config.toml
n_layer = 12
d_model = 448
n_experts = 32
experts_per_token = 4
d_expert = 64
d_shared_expert = 0
activation = "reglu"
moe_layers = [2, 3, 4, 5, 6, 7, 8, 9, 10, 11]
router_score = "softmax"
normalize_top_k = true
routed_scale = 1.0
balance_loss = 0.003
balance_bias = false
router_z_loss = 0.0001
router_bias = true
init_std_router = 0.00609
lr_router = 0.000434
vocab_size = 8192
norm = "rmsnorm"
norm_eps = 1e-05
tie_embeddings = "early"
optimizer = "soap_variant"
lr = 0.00301
beta1 = 0.95
beta2 = 0.99
grad_clip = 0.5
batch_tokens = [65536, 131072, 262144]
seq_len = 1024
train_tokens = 447100000
steps = 3407
dataset = "wikipedia_en"
Below are experts of layer 8 (counted from 0) of a mixture-of-experts language model. Rows are named router (the router's row for the expert), gate (a neuron's input weights, with its number), up (a neuron's input weights, with its number) and show model dimensions 0-55. Each number is 128 + 32 x the weight over its row's rms, rounded and kept within 0 to 255. Numbers have three digits each.
Before each expert's rows: "gets" lists some tokens that make up at least twice as much of what it gets as of all text. This comes from a sample of Wikipedia text that the model never trained on. Tokens count by the router's weight.

# expert 12
gets: "-", "–", " inter", " pro", "ti", " un"
router:048133162085148172124102134104096133146108173133113118062098169123147132111145136109129165145119114141150103167185164164151131133140125099125097170106102206125146160162
gate0:183176111125055136114124125131141196171154187133128108081082127130085147139137176065135171137118154127169138143152176150137078125148148131198118181165172144157127091125
up0:167127146115128092114152148141096142129191129097120097087097142106142111080145185139099123170131135128099111137164092134227130083113127137118094092160150183089135114148
gate1:088117163076200127108120140103118147080074166119048122106137047122126157141127137154108156077181183146129159136167182189190140147101116142103097091130144126137102152116
up1:124163116108101165135139127107137149116092114113094156080083169118106074119082133053090102162120168084093139106148154110101129137131158090132118092086134096112152142091
gate2:119087121101111115113103104095103112108144154116131134141129139156212126100116121133199087126059130136118146092153100094174146079136124102193119158074120122151127101126
up2:188087076164140107134134108162161097175082184061135163143134102116111080105092082151134186119124124097055145103147120182142152111143115115137173124099140116120114134093
gate3:122080167073185186099119123157129156057137104136108104164127161109171180135164143137090131094135117147127123144166112168138127108103161087144106162122152117103150104069
up3:189126104088106145115142148144083139160178177073138163101104065126209122110107123163101133087100125118059163128120144117081118136158161159118110190145146129151106171106
gate4:166120147193173109127083106147110132129046153088103121142097102166094088120100126102111168075146109146123134142113157121153090120157072165116126127175139115136178084193
up4:109123119135091106115176146122171120114092120150061084212166108138124137130171152094134125046129091132109078153129095143091132098089101121054127113163200123158141109123
gate5:164091105096131168118115116123141157137106160097143128141070157152157094085129198156102140173098126127124064140152148152179107227168153135140135153111134159123195153112
up5:119170144138160045164174153138093127086181139172131140115158074130178157130218126084137142066075086175146163179136060154170066131084115118143110139092138133138103134128
gate6:101090138085125174109126115096114114121125131147102081048121143124169126062133166146140101124116133134153081077176094191121138148161147106135151146083167195142109096086
up6:134082093157119134179108160131175151138173123179183140174100167104155145130117097136168071142151110159114087130209093097117171135097158075148138088094171127119130112148
gate7:145126073100136168095114184152142167115097164130145184107102160186157126114159165127127146122154130132165127160060162120164110086167110135118137153113135096129232141162
up7:164120145105142135112149129142079148091074134146162169123101132095107102074141092152120140119178148125161122104156133111136117090151080110187119139127125152115123147204
gate8:129112145147125100135164110136106104158152110146120170162127093141078109127075146140176103124122115169111120109110064139117124159151060151168121133132054119135119152144
up8:081073167136117098047120162134101167073144122110091176229189076157091139090159146093089106144135095093116162192094128114116117066070125101113121092125151113153091137171
gate9:116131143109082101138098137158143140142140136144112125092096178190108155115092103095110142084100150157154098110129187084105146142161111130189096094147113157107100165123
up9:165108144076140141098146137075174157166095152076111140079134144169089112144136122106106120126201126097119136103159097142105130139129122131136157162162147088105175116130
gate10:135147140146175134143126108120092147090113120053146082072137154126144152162168120114097149141135137101070104138118087101170119160132186100089105151041126210098149090174
up10:111092084129130167150119117130114071170069119176171133158117167077100153149154158105089129123155143104158081109132101105136085118175109181114128148139135141098111181147
gate11:106107132113110128157069141143195156158105119188127085142125148180179141076184120076140113120143122144099203121086157176164152159128121166160123103112075129101142109075
up11:128082137101109134162177147132136112064105121146107172100127121148140154185095139136100169175119137122126128127130113110058143123122145189087091117131206164118155141087
gate12:138134173131150137134148073076111114131149165108076115137130105143111076126112185107107187106112156083101113112169082125154106172133167138154083131126125140122100155072
up12:118153120163082148170106162095152154185110147170139155148094147082125172087170144125138076129143170169109074100180143120076132099117165058082109126164156162134149127109
gate13:140121147168121160170116178131112145153107070175144091135143152130147101185122144134086165159131180105101154111150110127156171149112154078089132075086163168116180168147
up13:140093095141069077143164171152113126175131125183075117113123177136142149118104132158141136190161086115123144124164115112121082155152144094138117096131151237108120188069
gate14:130153134138102125100129127090147165172163126169141093177162165140166148133090152116171125194193109124147126105150136118175187137186111113121119095114127145168151141149
up14:089058134123177101103172184125097093119150133134109130172177139163123161192129165113154140155105117090200081162117114130165154158134067144169113155091146117166183125171
gate15:117147159086180118166105146064142118140084135124078124124082145103108104144126096103069120157182125161107114056136142101199052127127091122113162213104136138125181137122
up15:116130034135160055163120156138142191150118084139143050159133103111183123151135105117132188116145216072100136134111114131077164143156143132114086083152146104073141149102
gate16:100135155159090134116133095178147135100117178103064050078083101140137119089100157060155192148087159110114133175125121175090108170120115045211139060110083156114192072181
up16:101068093143159113163123114089136144121117097120197189114137133162144098152167089100131110086161125117148165111105139097116110089150124135150157138186116155151137141148
gate17:113107136119168102129161137126093088115128184129080088083140138131117118109100229193141101112139057111179110155110097070185147124156131084107137122066182075130183090126
up17:075110067146090102166162138072140217180175075104108134139110123119138097150131177117134126171124099095097154073158117107170143067128158173091206104159138153112151116105
gate18:122119125139122168144130115109171194075138084116075085142116141122065168100149136162115089187109101054172106091150108122118145140159074156107144149171131170121100087149
up18:124144153101174164110106095081081120184066167116124103175182144097100180156183198166095061103178141122137182106140149114140106113162161149148155169142114125144129076120
gate19:106088140075147154154094134144157156107092097105107059137193116120137109139145116105084109154126146123148161147191097138135107108148139153175155200169096167160165161131
up19:128097114130159141119148121139161110069168144127159167160126128093104155120063114167167113076105162119150134108043135130109132128061195123152156131175124172122100151177
gate20:143077151088114124087138183096119139137100152125118137104107126113143131111175106134164125146174107171149165123143143095173141158130118145130116098207145180187153157135
up20:139070142088099153130133152100124121104166099086189098158151063136166152113132080124108136140155194143125167098108086152127059201112150127118164026135186137170194139167
gate21:142138091137123090109119106095120068131118220089154102179150124130173118107114116076164182125127175149131153088170073152156138129122094184117099170158133166084131148199
up21:120134145162167074100148133171179090031154122160114107161106121124091170192150146123129134119143104165183166077063160096144106109199135174173149178126091144082138147117
gate22:083115100115183168125161163082082115168148120124098123136101146183147075155123139087075147125158136118125133139156094129172099110156129131137066100119189117131170110136
up22:146132127129153119098106115097091097111129116064151070146102106128162117166095179178102165123168171156112076152099126142094082110186062160128150171205141144149175132158
gate23:158151106124153140134160110144104140162175152128113119106090120143177116078170133130122135118096184177138178114134138111124097132187116153155168218094131150116141131117
up23:176123178181109160137183122181172097086135121164127115076075136102121145118151138115118090126139112144134092154124096129122129100103114134086112164114077117102113109105
gate24:138127072177115128098113093135189134083090142093155083112109021084215094104166025151110190144168104097153149186155116088167076147119143115139141063096108146104145135144
up24:184125112102178082105170073126159180153121135128109058146133195125126060058120096151110120151108080080032156102145140176079123135168151154054094133146110206141086138093
gate25:138144108156127140139201198125145155136142132127147112057114090164167155157128108113109132150177153148139080154173135111147174136139089074149122097197148123089136125182
up25:142103120167149146127149129187157142118098152205201175136149124126125132151102134090169134085144120160075126127154101157221126177127138084161144123127115186102100111124
gate26:145134080186073163152194130159111147116107152153123127127143158127145129167120146134057164109147145105168139138120176162181101143124119104140088149105104130173124167134
up26:141102160106140145088110156121139105113140119098097165166135158142116139125161193164140163093216131100104102151133071147131069124102134120109158126162130134126160158052
gate27:110093153100133195122108142128142134163184142130136119157108166127165128113134096115117154074146152163152216163150077133074161123136192159107126110089128127152136152199
up27:171133088106115157147097132144126099128204158094148114114132170087144162129102066093089132151096075121130107140093138076116203147102155089140125094086136123205062065123
gate28:071136154104138166087115147052130106095096193137164131078096159141101139213128106104166148129149219118150082125092084162191119115134087117091074171152113109162094121100
up28:100161077143113167184113166081110117117148167103102154124127113159107074144075164111135125103094132100174138104098129134147193139218161055092171140141190146146113141071
gate29:141112159127158131143163152116172168143087114159145120107079090146163095122130097126127147110186102151146089154131139229180101137149116064073117088114144156140123111149
up29:150149169047137103139140150075168057099111167105145150057142138083160112142140153139168152107102125109179117089089168102150164136110070120101110105091102088160118164144
gate30:171133108098111141152118141072109097131131122107158094088087086131140141163164154105087186102072165136175163120161147095144134187084120138182083088167138151121091135159
up30:183112129181042152104127128117166100125130123119141121164129105081144121149056168116155119129072143145098167117139163163113138183140145084107121173086116099188146119129
gate31:117155184149138144106141073187093084164132143154181100125152163151153097124118123138101098109156133129160103210110165139145153148129117173078079142092167100173161160176
up31:126144163121125147130113095135140129184163086131120136179175118118151140118101144123115185136096152133130103125146159107143150102122113140129101144168119146166084112121
gate32:133152102108110150107112163087151149139088127092184154125086177171142187132087133132129097102104110148145169148143144107138135065073123123139156159175093149111111170142
up32:086144118111112116126100068202096057073109144120127137185159115190125085128086164155102141090127134167102109112169078116114116150145146165059056122128098079084111165111
gate33:206130120109124152093129150112093137131115127135171143136191163124176201123103129116120117152160113142169164136131149114094122144117146138128128121132166144131147137155
up33:199126101086138163184118120142134177121214110133144126105194147154136140087087070130124106129056122124139145137086125142130129121161162117103138107104163075089175105150
gate34:125068090182121161145176057117127140129100113140103108123131084104082119113105176139103153079194105120135111154145149194117081150105129116162089058160136130171107136122
up34:075162181084128137104081214119082115141136177072135112122138071122087159128124136126083134149112113161145148110123156108154104119181117161126136125183103115103143123103
gate35:112102126169120141102134120112067108099205124098122093107165130115170072150128067159135106108163093110104139204139186082148111070168123121158106135157110197146137107081
up35:065106146140180139100121107131135100093171061084129142155148151095142133104165116154123091126152180162048124097111076111110121150115141151130071068141100098140106121190
gate36:144063134092110125176150154141119144143104194087094128161122146165104105118119177091123089131125135104095129166141167131104122079127086151186086144087110173169166120075
up36:111143164211094120104126101139124068139142143102126130159178136071086159155134119119109154098144115206177147130104110143119138105059123071067154157155110118123215136190

# expert 5
gets: " (", "\n", "-", "\n\n", " \"", "–"
router:095014160174138134173140120115124163124141160140125142102118150131123143123127134089116159097117176171118152177170181157108137097129122133144154099090082170133145135157
gate0:130151091221137143226174109145140129115141155050112111083152147182111099175098146072131164175072114156093082152125126104094126162121112107130136136188171073177134130158
up0:079155123134056082186093121134220171105131081131116118185167149120216125086127071063059088116122120181178182105109100176112127159120179101148096137136082178076088073156
gate1:154085128133117113131163146136181147102086155124140140155125111165193133133114150177048152153151157164098230105091068163182124172158125137137121090125175066135129135105
up1:179168189191121122160118094118092139117143106159051085064111129113101144093110089121190137128101112140073087147126116134154130117100139197152144156127126163197117137105
gate2:091133112197152103068159164155149181099108073123063115101124156133151083150136174120083151124098146166137127179076175138188147146123142147176157155093126149142166134156
up2:106110091067117093176090134117139156086103153121152134157117148119088165121143072083133120089132130088136109115102102060148097169125086153099105124119138116174112104102
gate3:097124158152122116143086112131078124118121142128098138087171121170139136203115128161136135089117126093110141151063101196140110148097190101119155154084163149156095085159
up3:142146140151131139166102167126045077134106138061103138239120104131214126118095155144140174144177106102133085088073116092194111132146164127132144101192077154122074065120
gate4:137071125106100158165098172101199126123178098156196107094109113161118120121095150102177141118109152171121135122126175131124175104083107120102067136111136175122084126087
up4:073076129116154148109181113098212095101141174159198124127143162085140150112103145145087130096127150119110161107166072095159138157206158134098126121124114113134118099121
gate5:145106087126084094144125134119197100114139150098107096094104146154135128069049137138168132150078165120096122120159124138064160121144128126144163165195067166116124121170
up5:148142093081097182155097152111113175187166140106138113107103091114111146103145132122060126203114099149139093122072082065118124176144094087135094119158141122150144050097
gate6:134079147107113142112161170159165164103178084110138171120123127100211087126126118123159097095148137147167198122169124165078175069118133137175150145134105159082128146154
up6:140091085188062140157188108097149110140199098185113058087128119118147140116121154151147152169149059103159093092134099163147057145086132134077101120194163162105173113138
gate7:147136099123108129132112136133111197158076121108184122103172124117087121103096177056132135160119106138150059169175093124131170101110104119108109135146153133130119096140
up7:161107115173140129136140159108153116198104053081164113066166101075135102143140159166089117143132129160176108154122082094114136103125190121161128127115093134154140149089
gate8:104095149149052130121167141117110120092082130076073102147125113108109124121127127172143115092112174157153182159092108137146117175121162133117062125112113144115094131201
up8:088111126120126116122193104147174148109119139098064128099168148098083169157146150101148108126112119112143147087171154092106089130090121122161124093142097104097070176186
gate9:096077150125205142139131165126161131140136158118144124122186158182141087148160087136157148125104163156131099134113124098130077166137107169106101107107121116158141138104
up9:101077141079200133095137096138137170128143101095139137121108144125163131134146067076122098124138180124143133137142099148096095116132104147167130053129124086164169132141
gate10:109173085198146187123151115168141101110194170125083065089128167154115094160156117108149108103086131102124081175132138118081044083088110101107121148090151151118119154079
up10:140119100101093116118138132207113112057114132137067123087178160091087110097138105045070089133113198142144125127146116121175098119084116117129145043151140061127115117147
gate11:070120162160100124115123121169141144174127145128090177134100152091090107108149142144147145117181120117132163077171122138143144147118148150181106113099134101158177130122
up11:166150112100071151106104138167091101100144117173135165117105111124087137145098143141116149163165020169084052109156130152085147167091129129113117141120194143128146095108
gate12:168136092166136183194172160130199132181073155123191138127106106142114061141118135116118140134080185110107170088183201155138131192094134106120124170134087132106102139094
up12:150160176116161129090103127100113144109088092099155109116178140165134105183223147137121134126131112130141112167139084097127158146148222094121019131116109154081115083085
gate13:080015140120183112110135144144117169128123103125103120174083147147140061123132101117085129150183133127091122090003187105113132143115117158146181129151122106168125160127
up13:085169143078090112132126158068110054112109146126181064152062101106225128109105139067129152129133181117092124208163174099147187161165126152159112123194115108068129085089
gate14:122086146128086100129163070130120151130155226096131065099117105174111084158121088111105088188123065152116158075119090160040126134162087127081107119107068148135207123131
up14:107115147110162116093082176128212110156120099091182140123161088152130115148139159114136136090114128091100136121132141119203158156098090135102168155101175097163119136133
gate15:113101099134116072119148186215133161053066166100137129144131090101118164111215161091127161125117128163163143159157102107176100099117109116139142077137161125093101109140
up15:147151135100096110122115096154075138160106103118089128126117084125147124110189138133180141140098094148145062135151156146094109132165108086091145090089062141154114100103
gate16:124133152088093172102100151142184173136106071149172087161142154116113126159128167147075106155169178143123079134125134145122111145116063153125104131130154097144125111107
up16:107122109086141141142141114130142109122106153160113138166139096144162134130167176157201146097104145126148168109159106121091128118156158164150143151138075159115061130152
gate17:109134189105152104051166143177071076105121135117127183123144145150125108163140145141092100210149153089152104094153115159105102201130112150182108104138162150132157094133
up17:130194075096125155099077098125075134072122151153122137134110076133154175095141153182131177097126193150107160122132178101078143187172121128105157102115090143160156088065
gate18:104162106091107114141175129140150166120142127149151109171167149134150101062111126093135086102149107139104104107129161070135174158146132126132167105078117129074095141129
up18:174126140139094153170147131165155131158156165064169130123130126153154126081132151183097121133108116120221090124143082101160148175131157213121127111123101096148107130130
gate19:129119175160153138102141117108149097107094112166109124061152135190038119158150108136153150105126126141125066067140167160130155076106147106137109113107158124136142127092
up19:094175120153135152105104099065148136115111087116097164171082134095161144125168134142182132153106167137160085152088086133172186104081158139146102134141170178117178180133
gate20:075136121092126065137140136123144131131121107133123106123108075117171111160158152049071204114145145223169157103169124109124099142088129093110144087103163157140080120079
up20:084184179142142128117057100115095133115084161150069109041106159155144116149123120135155098099148132087122152165166179065134127156192099182115095164179152123044124107111
gate21:091138121128125139147110112109090130129042095123127049124097165200077149129105100151074108170098148093140128153200165089171086118125137154139109150172139119100143126123
up21:140156074127069132093117160154172131106078135143140138161089119069126055134132130096113163131129146102156120081082167123126183140129060088131091134062124093145131115123
gate22:117106112101103186168154114129110118154177129135187164125124109076115121143132185180096229175089136145173114142115118117176169105076169065118152115092186121176162090141
up22:104155128156115121095132106163045126120101125114147112160135120186107108162107160106097176181173143146123133082215100172061171128191128142142128228123169085112184177137
gate23:073083111212128119146134110133085131126177104062112134189162074159156108102164117006127220067161160127158166154134160133067158103112144150060155143132122136135088132127
up23:118082195077167109206098110095115155106075133132093078105100135154173148138140132146169135105091088109154163145127150114126085136140143090177214139168119110142103085183
gate24:129144113157129144142110201125154150070204133153149075098099076161111157082119170143168152182100135115134088144129162146094128106137152095155163144162115177180197103125
up24:100105095151206120110136179196143066147073153138078135086124187155112072144184146120087104116121122083128137076117156101128095092165129131084151160165185148141117132051
gate25:133110092117127169128133082116111141091122171144125110124125163120137133106127116172146121144150157159116131151142133129115102089130136124105165106164085090110162170098
up25:124095117125117201139114118144109130062126187105095184152180099110127131080123162108118108121154115137142116110130196159130189134177124140143142143149147102077209159114
gate26:150100090124129203109079132108114137091109112122133133184162117123180155101128068129143124124124073150117093088107104151157178112149157106206119063130150156068158109131
up26:070125069074112145123124174198088136100156136113123136114150075157080173125173176170162152107149089135083088117165143128120113113156108117120134161168147115121198125100
gate27:147082078178149131126169109148147162066116080116166132092081146137096089088135085181097069046189107101132164072137148175182094114159153151129158078151108131147146060193
up27:081136151073135126186135128165113120183133135192111107122090168165122117154092146134059100128088118118116060124128107125078099127160079166141105152125133048087159076136
gate28:120144111200160115109160103171106136093103081154128107079085162165146106096123097112188126121064151192177113126137107124152132141153063084113128125126168142122088109163
up28:134121133036135104167105124130158183112183143143103138125146162126090115123181137114075116178115123098065166172113157079070149156140148180120133175129115071133158154084
gate29:109064122161138162143073082106143097122174103138179043088083126151078147106168110157117075096119097078113120176176129138106124098149177165122132129151174118124073164138
up29:139142105112141102111164172152126087134132152073159177151070118166129117132107048059112091111076115132145185143127085160093140133138146129104185147107122122161175188094
gate30:122135114135197099159143075098137142160097148126141136078141112065117117133121162116088088065115125089132141131145117089082164147157181153088137093095124152139078118088
up30:080180166097144049096120142157156140139160127121121136165143122142127156075181141161104118132131127155109099115109152193102177128166115058150173165150109124137116150137
gate31:168113099115161165148156147147067151173144137156156144103057113157119063161078123199089153128149099082097162171179199127111116119102104146093143124117166096116125084120
up31:118135096101107088176101097138163184102123124126131110070164166095102193101129136051159140136144159149111118160152151127086106152182131103083115167092170187139125174109
gate32:153091186113129126172145146086121148117141196095115161101119085087123155102124130120122146088103164128077112196108188119143145124123114134113085108119147094180130094097
up32:129064188133125127144102164119171106096152083175148107110107083138162097123073125094164150153109062075132084128176116112184148179132168117127146069138115145112090129116
gate33:124129180117106144139061139070128166158085161145146143093085099154149116139145103128171135145133073115151183066104136171138135089093139087196186161113129124088189135082
up33:117057141118084092143101073112109215040160167135116126156141069064107168073108177100161123145165103132156127100145099165165135118132173137060127147082107140090139105164
gate34:154016098152126103062051133178082142111153085124082100129092107111062107146091115089090177089147070153131107169123125130106106105169167123120148125172137156189157111072
up34:158106119173151118151088124129139118148139120143131168111085112132135144093114122090125156128169139112111160150078115161124154109118132153147178104092136093132167161158
gate35:138063143158121086117120179114075131127122180151075065110152105152118073129178154060131116078110079119180102069125171083129122111159115128131113145114134123145080184162
up35:110104159151106082144121114091108111158132157122062128164149146143112157130122149164194098135176165122135106135150148121192118128126136129121119144151098118168169131170
gate36:149075109095130109147168130109130157164115167055122107208069181137166137075091077166091160101098124154166118154079093187126131098103175142136158088188068083117145116178
up36:123128172062149103167154123107116099192136111178105113153123160158151075108033106149175076116103088033137115150121151135050142067094074124110124140092134098195143110086

# expert 30
gets: " at", " the", " of", " with", " for", "}"
router:133089121173166134164156142076151147140100186141163110115124106141131165142119071106163189128087116157162165196235163147099075071136109104124160156139123161106100167138
gate0:170138124119155113112144144111130166079132166115142111082149140112136155131052085117089141187172134114103094130144122157115108171147096147097117093146104136116127089169
up0:159108153115101152119094156089148127082089138088122097158082125200094125188169067078159130147072125155119191089101162110165150081104137135150144141094152124144166131089
gate1:114081094187087117125089161138130107152122067175096145163153145046143126107154152110118150136104081105146157101153172126149174121183153163064122121182090156144149123128
up1:134140113161169140209163137111203168148154123126170109130155116158076082091122116134127102163087130093165125163197071130129086088125168149163171149095116104123135103134
gate2:105102104145139087129164144114099122100066202175182147106065158085145093136097101102096109129168147144118156174156120134167162068162159069113097132133172118111146151122
up2:155107157155122118107126112155145124113136166103126137152122176103140120038137173110086130208151095138095147165177151154123121123071117117087164106119130115110094164069
gate3:108135165110131129119125138190205125071153090097118121143109124122166180099066086144129099163162131110158089120110183128146164171129114106171145132109138161094163092137
up3:087037182108119142138158160072177109091126178122136191126141173085149073130068143075137169118100094142177096151150189084123091094085137117087129120142103089145098078136
gate4:098158110106105185184127144079127079105159153142153147181089118136160141100120131157078177180185082099129082140119157148118169132099131094120144093130088136101131145096
up4:123137134097179082137133178100155127118147141136092130122085144163079129148147104204207130184100122110136160113078101151124141148208115126116157158131148115191103152182
gate5:126094098079138139100096145094166152075092118116140211155107135109147118120142096096096162116122132111121176132141107135161115084103212156131100152173097062112140117146
up5:121125117132081148139077098163129132118110130140147135098130164184137152115089132137124118103156129122109159190114121190119136147145142097119089134120123152140115128119
gate6:105105130175125116189172125114154093143143094167147190163111164111129128083113134116103152184162123133101162187166123173139138101130066145152177094128123130116182137172
up6:143134094126172172114117153182103135161093163121180104078122138129116183125174146112156104154090120113174093128137175129076113125088071081103145152130159141121124184118
gate7:111147081101130096158130080138191057153128158078051107169079096140138157089160181101107125085098058157147144161099155181096112056142155180124080104150131145101137144158
up7:127097117110103073148184113198144073196114191075070128110116063118096106107134133128173147160125113149160161127148137106131143105146128097152119102153155121163144147131
gate8:109130147101138129099181145127152168112162150149161185136089141145122154115090125062142197165126138097091110186157129117163069127176102095133136169109138147102128142142
up8:139146127116067165110146095179138076128111173101144080123125134202164172105129136172049122113093043126110144163127148175149135100098155150152165110118097099149175074174
gate9:087109095136112188131141128153141175165152172171110185163155112158113116105224183129179126073153135131135142145228142161124115125113154119134116096136146169165167169131
up9:145146123088138139116154146152122121130163159075158166131084108144149066110098093199132162138128148073183136098145122141226152109178109076120158073089113110189084158121
gate10:119155096119122161116124159050143138126139134182175095115092134109095114123139085098114166116114160147102179098185116180125076092116181096120088172109174112093163141148
up10:145120104165144102193165115120166177106118111157205097158149142122127142168107114114113044128070083159108125070122122091167140153140103196053126131057005097226070128101
gate11:183121135148098181155109122119075089125137097171085181068114145092103156143092148172101141155126162127104108095152132186088176094129144097139098115115129189048124175086
up11:136085137105126164115210087060204104127122096113141103135130144193130110115148172086183038117154109108099166163119155111120106147168079154087109152073133121168147111120
gate12:145114126167124095123133077121109130122094208126126149134090134149117140097082148091095135085132210122173120113158139166168164106131135104101134141119134123107135121100
up12:118136120117152166124090125175156121144046180125122072129129080117073143138086089124158143156074089140120107106098166195145160129099051126165111123134124147155183149156
gate13:128095168154090128176141181150118124113104132091150110143095185130114089101114150138107079113127059117153117104135122105136162098154133139151155155155102103107176104166
up13:122189102103128097119114142147111146193125131111143145065118165111115116135139179130167094091109136132141101112150095170159118147125095122100076094173156078126149167118
gate14:150109136141115086167127096115124135164168152155118086147148062174101142122126165189132131180133121120154160101144140148112037149120091168123128072082091083152115119135
up14:109084104190100124086138083121131099089171235133095141172161137132146156139177152129058153152118106129134123158054167157123128105099097090094142148112129091143134169105
gate15:114149083120108154101126117134073200103109107123152068166133150099182134152076112110170151108166095116069123109105114134114118101124097082185229160045123126140146144111
up15:099162073165133091067092121137107124099107097146124147133122109158119157156130153123151103109160148144083170112117169145081134144125138099134113141108135144143131134127
gate16:146124147162142141120084128106122121158109142147131151132145117131117107159112118146159129118105171136068146121120080168175103133088153107164127144164138070130180129144
up16:151126128060164099094150180151135152136170181136147048106133145125178133169087029144132029118081146147099138151143175120137126127152135104115097140127117153133107112188
gate17:096123147092087100128077120063094155102128148086131146064198042151144125173099162078097162113139122104143080155181097110158111131197122156110066102101178200153134117138
up17:092103128090137158139154153113131121097159122123134091103141112139149115206110147162071102142036144147102119112106112133121130068065140109140131129153063078126183140112
gate18:138131055107148133179172164081243142103132132130045184107140162154117136189148095116168109138120099167115171121176101168152093099104087159168214118103153100144134184135
up18:135157091189131104119111130172166146127131106086145151164080081141095113172116093104143094120110135128146147128049130130127190154112107099095128140132149079093111126147
gate19:119101094116148138084182066110121150144118132130158135111090113163077151099097134126140115142126147162230179079171123122172125128134116099070129201090136158137135146173
up19:127116096120111097163068144122143080164135141069123096134169143108110084153176130152142128135068130127119099147138099110067203165064168187173104165120133141124151140135
gate20:138125127115134128166173175110131158121100127152140128060153092147170123122155049074113125135110142135160156071152105097123119138112119114118137205129111102186139129093
up20:111096125153094117131083094068170138110182112154135153161116178071131149162148102193124144076120131111137152080118144073163069121161115152124065112163116125124075116139
gate21:083151101134140132176101168119180143133177130114136097144071144102178126088133129093146167173158124157055160172142129168136073102119102103091138009184145113158099119122
up21:122111095135062099135156064115131162102140130128145071113187136127127141126141096116079162211128118142107164087088119106109075104118140095178207096104086161149128174150
gate22:092132100129109161113177116079138146113129122168132130151104102174131176122132154146139150121114196148134163107124138154142118179116117160161136139032180108122195088154
up22:114109145096154154138134154150164130121225131187110129085126115123096157115114134054125143139108118182136130135160105177122147150096091079100151101185178123139179123203
gate23:177081177142184170109163170141121131101116168065123055114096156105162093117140161113150168074143104134104169104073124062128092127088170157146145131182089074105190163149
up23:150120126082188162092063115124101129163104141057092116109150149103097130179125159078122116135123079094065134095097116112117148112097135170089130114105099156090194161178
gate24:121101102166119059139105081070145110155133100127100144135165100211143114121131144096151142177046108184151197146164167149133119117190118167101097155183117126179114117174
up24:125169070121117111177068154109142152140119145166125170119101124183141147115118213136117141162115106082116085116128149071170140089102170133119141140111128136142168105161
gate25:145119074166109117131194154093134122155169141116120154111090143118123131109130068094139136159125082151063203122197158186086134103069121185142096121116049125128154091141
up25:098152087197143139123201167119152120114111132108107138128119131116153110145118106204075175093127105143130092124171090171146146124119112113158107099166104154121146147091
gate26:130173142153143089122163153100118106126080100150141161168139131159136221143127102197087113118130141155089159125181210098148145128116062157087090158123185203079130153130
up26:147118160123148129111112163137161164140155154131132165101135158164111092144165130133153142059067099113146171113130141129069092040092147146186176138121091203099104094129
gate27:134124097125138070106100137061164141149123127107184114122106135095140134122099110098108146145111104098085149180153117177117094156144131176141174116128151133146063097123
up27:087105114157135122146110183125142134101135146159147116152154158086125144129127112091142128173204064112181150169111121178135126031067123101098113137064137097061129116167
gate28:116072099154121160132096132126157138137148131056076118175081106120123131075109143166162123117092167070090062162142169114091127151125129124130090146117097081164074162166
up28:168068102154142100158145093113190155143130157077113152199041118077104073162135133135129069135150132158091112175164143117194143148164147136111160158146115107158100153104
gate29:069115109156170168109104174089106118130113183121125089159105132162074136117081085162085140163107124124124186106156105117145146136113117198124126138133120140128107151174
up29:171176202113158126096164173203172135152098152154185150196143113145056147138086150181156171143150158078115071092150141137158114141123156097137131127101142086146140082115
gate30:121102131167160193140117135115079119123086148133150096123136152199144148137126075110183088126126123120098138116137129092168077134115105116116186132199126101146096152141
up30:208097189144105111083184126077085112122107158157183132099020151142141102155176119089136134131167145196137135101129162113057091123131134030137152116132145112139146155117
gate31:175113194204125124175164109095132142127152126129112154224034104101134134161113178134164176147183142195085160133154120098100079142133147070159167118121131141121121135149
up31:170107050156134080132130159140216098065138154109188125135114091117119132132202124133174106134090124148158147142182160097139108147046177103088161103095070086098123134169
gate32:138078120138162113142109075123167088119155144115147081111119150128151088197098095118163128160135209129104116115023127129138074118099136114144136119138129150116100093087
up32:132085074145133081100149119164129075155103158075170113127114185116150120141116115107049131168125134128086113130146142103145097135182128116114130139136123093208099075141
gate33:104103141124123160177150104089157158158149125142189171105094116104117146162125129096109150122088109111098143110157132138103154097097101117186141135116202153124136177160
up33:113085121093143116118151104069163154123110135100182129112157122105134125109140111176156105166135112106122128112105109111116161088145084149077123149137131089126158161093
gate34:124106094120140107122136095122150184108110186173119116145174121141074114090115159180175142111197106119124132183177095137135068087149096052116167098153183167127104125141
up34:133101113074055128085110142152150063015137163125169105139160124116162163126091143113126134127143119196139133171077173154095139124104151139162137103131069134118124116154
gate35:167132119168131155109194093161129082146103067109150136063091132138100128117135084091150152176111132189102130142124162117168174123110119150160082150176171183103112148086
up35:165143172095098121175158161125120126119160090169111121060090114214139160179155148121177113144121120157159051081112177095163117084192134118146181118165170152162120118126
gate36:128069095092112105194131135119173130143116124097067156165134115161154187085155085123178130099144110160165196112116135121047119111092056163145172115116149099216111081139
up36:152084130111156132202149134211187115150116123111123159104098088119160170157137129107190123129103141081140150098172106165121106096107136100157158156074167126127096128133